config.yaml
d_shared_expert: 0
moe_layers: [1, 3, 5, 7, 9, 11]
normalize_top_k: false
balance_loss: 0.00436
lr_router: 0.00235
norm_eps: 1e-06
tie_embeddings: false
optimizer: "soap_variant"
lr: 0.00811
beta1: 0.95
train_tokens: 379600000
dataset: "wikipedia_en"
Below are experts of layer 9 (counted from 0) of a mixture-of-experts language model. Rows are named router (the router's row for the expert), gate (a neuron's input weights, with its number), up (a neuron's input weights, with its number) and show model dimensions 0-191. Each number is 200 + 40 x the weight over its row's rms, rounded and kept within 0 to 999.
After each expert's rows: a language model's description of what the expert responds to. This comes from a sample of Wikipedia text that the model never trained on.

# expert 24
router,224,210,148,237,178,207,185,257,231,192,233,183,128,226,227,304,289,196,137,188,238,252,178,246,221,199,219,202,246,224,190,233,212,165,187,210,203,278,211,174,196,161,141,184,137,156,253,108,215,185,269,284,205,282,237,178,254,223,283,271,245,147,198,220,214,188,136,238,203,191,279,183,237,195,214,262,188,182,222,166,254,221,266,143,220,168,256,181,163,187,194,243,179,220,217,154,199,204,227,159,175,198,166,196,221,187,217,208,171,123,270,231,154,115,203,159,200,209,219,151,36,106,226,250,215,197,169,207,132,218,199,215,213,169,254,130,230,152,206,209,199,174,189,144,194,187,166,169,193,138,221,192,195,192,164,202,220,194,173,162,242,197,156,221,189,174,204,220,202,201,194,129,209,195,204,130,177,212,203,182,186,144,224,158,146,139,193,154,190,221,215,135
gate7,170,183,200,230,167,222,197,238,194,173,198,206,223,264,181,192,230,272,156,225,209,167,220,231,214,184,193,224,220,236,166,170,232,193,246,226,193,241,219,216,244,147,156,248,252,222,233,174,253,152,92,116,179,240,204,160,202,168,189,173,216,169,161,148,196,124,122,264,266,227,136,185,194,112,169,200,159,182,245,190,179,166,204,218,223,152,126,179,223,185,225,163,180,148,183,94,195,219,157,161,128,225,233,222,105,200,231,165,155,160,242,312,148,183,225,224,210,165,201,187,209,190,197,210,208,208,230,161,166,218,176,157,222,140,218,219,332,209,222,282,237,174,274,224,216,225,229,233,195,213,209,162,169,293,223,283,195,196,246,153,236,223,188,231,170,217,216,214,269,186,223,174,225,142,213,266,264,203,197,219,175,220,184,259,152,131,258,180,231,179,244,201
up7,207,219,181,168,197,237,220,229,175,217,136,213,208,209,213,240,197,242,186,231,203,211,212,223,174,179,260,180,215,246,135,181,289,172,171,231,296,214,211,132,290,217,202,209,229,223,215,177,211,201,90,185,185,197,247,227,163,203,227,134,232,141,178,189,140,141,162,309,238,141,247,207,141,185,151,204,214,183,242,203,180,194,216,162,223,237,173,132,173,211,152,154,163,142,182,196,242,232,154,143,147,188,149,218,191,212,178,201,166,178,231,254,145,212,190,198,155,134,198,234,198,123,290,226,191,223,252,151,195,188,155,247,246,136,143,210,310,232,212,249,222,206,262,216,226,267,214,258,147,254,219,179,189,189,204,282,148,244,254,198,219,226,184,159,136,171,289,222,159,257,232,170,181,172,223,267,214,254,203,187,222,197,215,181,154,177,196,119,172,153,176,192
Hyphens, colons and pipes starting or splitting infobox fields and table rows, such as "- Speed:", "Kingdom: Animalia", "Medals:".

# expert 16
router,214,211,209,238,184,215,154,214,210,223,428,262,190,185,212,216,247,184,156,189,252,235,165,178,262,213,234,221,227,236,262,181,251,203,191,202,228,299,189,171,184,188,199,216,213,167,199,122,249,212,259,217,179,198,162,222,224,202,268,268,254,153,192,191,236,197,173,191,201,218,204,194,187,173,186,218,224,162,184,216,249,197,191,181,222,43,208,145,142,188,144,241,157,228,228,208,224,217,189,190,163,212,190,221,177,165,196,155,166,204,218,231,170,164,180,189,180,180,198,69,110,117,236,290,205,201,167,115,98,250,201,192,187,183,255,195,170,169,195,199,249,207,243,231,217,181,167,165,216,152,179,122,204,184,194,149,196,198,185,188,257,199,242,234,169,201,232,140,226,198,211,222,164,194,234,211,202,200,197,222,219,170,174,203,190,180,212,180,169,232,272,199
gate0,162,253,160,269,167,265,175,199,237,136,142,193,198,305,198,144,242,118,200,140,177,95,218,230,207,186,110,242,161,189,243,243,200,283,171,173,183,182,156,213,168,170,221,185,234,223,183,220,201,262,199,177,123,222,270,177,228,229,164,262,245,165,205,157,195,211,214,188,247,202,214,215,166,168,151,205,173,186,225,183,199,171,167,145,271,177,190,228,150,175,216,139,258,194,232,165,194,152,244,196,261,192,147,224,151,225,233,192,217,263,171,298,215,139,215,282,216,207,163,245,209,183,280,221,173,174,249,209,168,160,196,227,93,190,225,229,174,157,227,193,201,212,116,162,205,172,210,256,195,191,198,168,177,159,208,175,217,230,189,170,235,138,194,156,246,267,201,171,215,212,178,212,218,271,185,261,118,209,142,169,218,221,262,242,236,200,222,145,267,152,162,193
up0,175,235,216,263,222,219,182,234,222,167,235,202,156,266,207,198,316,140,166,192,251,186,200,232,274,191,162,214,172,216,174,208,240,202,198,148,280,170,198,232,212,125,205,287,204,192,174,257,222,194,199,256,132,229,212,153,249,204,186,229,240,182,152,183,187,181,197,245,254,203,232,129,187,160,149,142,212,78,196,242,237,219,157,215,251,177,164,232,182,185,166,207,190,164,168,202,144,199,193,144,202,183,168,229,167,215,313,189,234,261,235,228,186,137,225,228,176,232,175,159,173,191,124,248,151,185,191,188,184,177,200,282,214,206,278,192,200,126,172,212,225,205,132,238,179,129,230,167,180,152,196,199,298,175,223,213,217,157,229,157,158,172,169,202,226,200,182,172,288,140,233,279,233,101,165,246,166,221,277,244,193,212,207,223,178,165,166,171,187,152,216,232
Standalone space tokens before numbers in table cells, dates and scores, plus signs such as −, +, $.

# expert 23
router,235,226,214,250,160,316,201,124,235,191,241,219,160,214,196,241,201,238,170,161,267,194,184,280,221,227,307,197,244,221,227,185,245,193,155,271,232,232,179,192,220,182,198,236,170,177,218,140,244,142,275,238,209,200,165,153,200,203,239,283,287,161,186,154,262,274,134,200,168,127,275,206,202,207,170,263,244,215,279,246,197,216,249,177,232,210,207,146,170,128,114,233,150,201,170,196,153,225,229,194,231,223,219,157,237,221,187,193,142,131,209,254,180,174,176,159,192,191,170,183,158,132,287,214,211,241,117,201,171,218,195,239,214,223,219,215,196,173,190,258,206,177,213,161,196,226,142,175,186,174,283,146,208,171,139,157,207,180,157,181,257,220,159,263,184,213,229,191,218,186,244,216,230,194,187,151,158,215,214,223,166,179,216,147,197,148,151,257,138,237,194,159
gate0,177,152,169,238,199,222,264,210,207,240,264,105,198,210,262,167,146,179,301,146,223,251,199,229,187,179,224,149,234,240,156,233,154,152,172,248,230,231,146,220,189,172,187,262,212,225,140,153,106,240,108,182,222,166,245,178,268,162,222,179,159,126,154,187,200,246,181,238,204,242,158,203,204,155,134,206,224,201,285,194,175,178,241,260,152,218,162,272,233,184,257,223,260,226,314,202,242,197,108,279,229,145,157,219,205,207,201,172,204,188,131,232,163,251,192,258,230,228,235,164,269,250,212,200,229,229,202,187,194,229,139,222,212,226,191,137,178,141,187,231,252,192,262,132,204,144,207,220,221,205,217,189,231,181,126,180,194,173,236,230,128,212,181,186,212,203,171,222,198,148,204,244,217,181,179,249,204,168,207,199,208,175,207,287,156,178,166,202,258,211,183,183
up0,241,212,216,267,216,232,268,246,166,229,174,223,231,248,176,191,267,114,307,196,148,192,237,189,145,201,149,199,218,231,163,251,218,179,236,196,199,184,240,194,135,192,231,196,230,234,182,170,158,165,212,114,167,241,219,211,179,171,226,152,176,287,198,165,227,183,216,167,221,221,201,246,206,253,257,210,169,221,170,222,181,153,232,201,209,240,233,177,190,214,219,194,220,200,126,173,102,115,184,164,212,233,188,214,161,212,169,149,230,217,261,203,260,248,188,177,204,212,190,172,195,226,183,194,152,128,242,184,156,143,237,257,137,235,206,178,188,203,159,186,168,178,167,204,258,185,214,233,181,225,215,133,202,225,197,188,180,172,113,205,219,188,321,207,155,177,172,171,145,97,185,197,29,155,254,255,193,223,234,233,161,261,198,204,279,202,144,183,156,175,208,212
Prepositions linking phrases, such as by, of, during, after, as, including sentence-opening During or On and "by pinfall" in results tables.

# expert 26
router,254,222,214,269,220,232,146,213,210,201,278,226,225,280,188,214,286,198,176,217,237,198,161,184,289,149,208,169,200,227,190,225,227,143,196,211,193,275,202,161,176,179,217,186,228,141,217,151,218,136,274,281,204,246,224,188,181,223,223,249,239,135,193,205,260,270,174,220,155,209,184,132,214,196,144,227,287,203,194,239,218,203,196,202,197,97,211,187,188,93,179,191,175,225,248,201,201,211,202,180,147,189,178,154,225,220,245,163,181,131,271,195,181,166,164,224,176,184,165,84,66,183,244,230,242,219,186,134,112,261,159,190,149,195,326,178,171,208,173,221,176,190,207,199,223,273,187,140,194,202,209,194,251,226,174,176,223,179,176,161,278,169,231,225,211,167,241,168,197,181,255,202,200,241,196,165,193,177,206,190,192,153,163,241,192,168,213,203,173,251,209,232
gate2,275,218,232,171,232,218,170,239,199,206,237,211,198,168,202,207,170,200,214,174,243,222,171,229,189,237,220,252,216,251,186,150,219,164,218,191,144,182,169,217,217,137,214,226,205,207,236,250,160,205,141,244,218,192,186,266,181,293,158,249,216,274,208,149,138,237,207,206,203,143,201,142,218,138,170,272,259,141,155,165,192,177,216,262,245,300,277,191,193,191,224,241,177,178,212,186,274,170,224,199,166,184,187,209,232,218,243,181,167,219,202,177,219,173,142,158,126,224,221,211,241,181,146,191,153,183,164,263,103,167,192,210,96,164,182,219,167,141,162,185,164,186,266,251,216,179,244,209,226,160,185,77,264,236,214,135,151,231,167,213,183,218,212,179,195,241,212,212,265,245,143,219,168,156,119,113,194,300,242,191,197,163,192,206,162,193,222,214,249,178,229,286
up2,223,247,232,186,200,170,172,183,198,172,179,138,226,200,205,194,203,234,120,234,161,118,238,208,207,183,240,206,196,160,184,276,135,250,112,168,212,144,234,263,198,278,197,220,163,264,216,207,199,170,208,201,216,206,255,184,232,193,180,174,189,304,212,190,129,226,237,241,213,220,179,207,181,215,185,192,149,199,219,233,184,192,221,182,199,191,216,170,220,193,175,182,232,184,197,226,70,236,207,279,270,154,179,205,193,161,143,243,216,205,175,246,199,239,189,205,273,235,252,230,129,122,180,173,183,193,115,168,229,237,205,281,201,274,209,139,247,226,197,170,241,224,169,132,195,220,183,169,195,280,211,154,286,182,237,200,130,182,130,188,143,214,222,261,186,184,219,231,243,301,204,219,237,225,166,197,170,256,187,318,207,153,227,187,269,247,184,183,158,203,218,136
First digit of a number in tables, stats and infoboxes, e.g. 1 in 1998, 2 in 2.6 km, percentages.

# expert 32
router,219,228,183,230,166,304,198,183,245,189,223,283,216,226,218,263,222,197,115,219,276,267,197,270,254,239,240,211,196,192,193,194,283,182,176,228,200,280,144,206,186,224,151,190,149,192,228,137,207,151,251,213,205,248,154,180,192,204,208,277,243,198,201,174,249,246,166,225,130,157,240,234,193,215,219,221,289,216,260,253,232,209,206,212,239,212,274,161,189,151,169,296,127,253,242,134,147,229,230,230,179,167,164,217,226,182,230,185,172,135,240,234,178,140,180,211,184,200,228,201,127,93,240,281,231,219,116,200,122,191,233,219,185,192,225,201,226,171,216,215,242,246,219,183,176,230,179,182,235,140,207,212,239,204,166,180,224,135,173,196,232,186,190,205,227,122,229,186,207,186,277,204,219,220,235,165,166,225,220,233,229,166,182,218,195,150,167,203,105,191,249,134
gate0,209,177,185,207,194,233,186,180,155,240,229,97,143,222,231,233,192,248,216,320,148,224,197,211,207,120,151,183,260,160,160,287,204,205,164,284,171,202,215,302,203,221,257,254,161,194,236,162,200,196,202,223,241,187,176,167,240,229,198,165,241,168,220,161,240,247,172,150,156,147,234,210,175,212,150,261,162,219,170,188,214,284,201,229,209,132,177,134,176,231,194,194,236,189,239,186,177,138,183,263,191,196,186,209,170,189,184,164,164,192,152,160,211,102,227,247,293,189,175,174,188,219,203,152,238,199,190,242,216,170,218,210,229,279,176,193,233,224,166,192,181,224,180,148,190,219,199,254,195,303,266,181,205,238,229,194,168,202,134,161,136,270,222,187,211,169,222,151,223,267,298,212,137,233,189,182,253,122,261,144,201,232,196,188,245,141,198,156,180,210,234,237
up0,232,231,193,209,215,265,207,211,171,226,224,208,237,201,209,231,201,269,189,181,175,170,246,183,221,81,144,203,223,151,160,228,195,228,134,255,220,137,226,192,224,176,231,235,160,202,211,153,238,218,189,164,178,201,170,207,206,212,217,261,206,137,242,157,237,160,228,190,193,186,273,248,146,160,169,207,178,252,220,243,227,192,187,200,263,152,236,186,72,199,239,245,177,119,201,215,234,136,166,142,283,228,215,206,195,223,139,222,232,256,153,116,207,183,202,214,183,197,161,217,177,223,188,153,216,204,113,234,184,96,171,196,231,147,243,193,278,169,170,162,142,195,144,205,162,205,115,270,186,179,256,159,153,265,209,175,198,196,205,188,155,194,202,194,209,184,260,129,260,251,214,186,159,213,231,196,185,201,225,166,244,211,186,265,276,113,220,159,143,268,227,135
Commas, "in", "of", "from" linking places, such as "born in", "Bradenton, FL", "on loan from", in bios and rosters.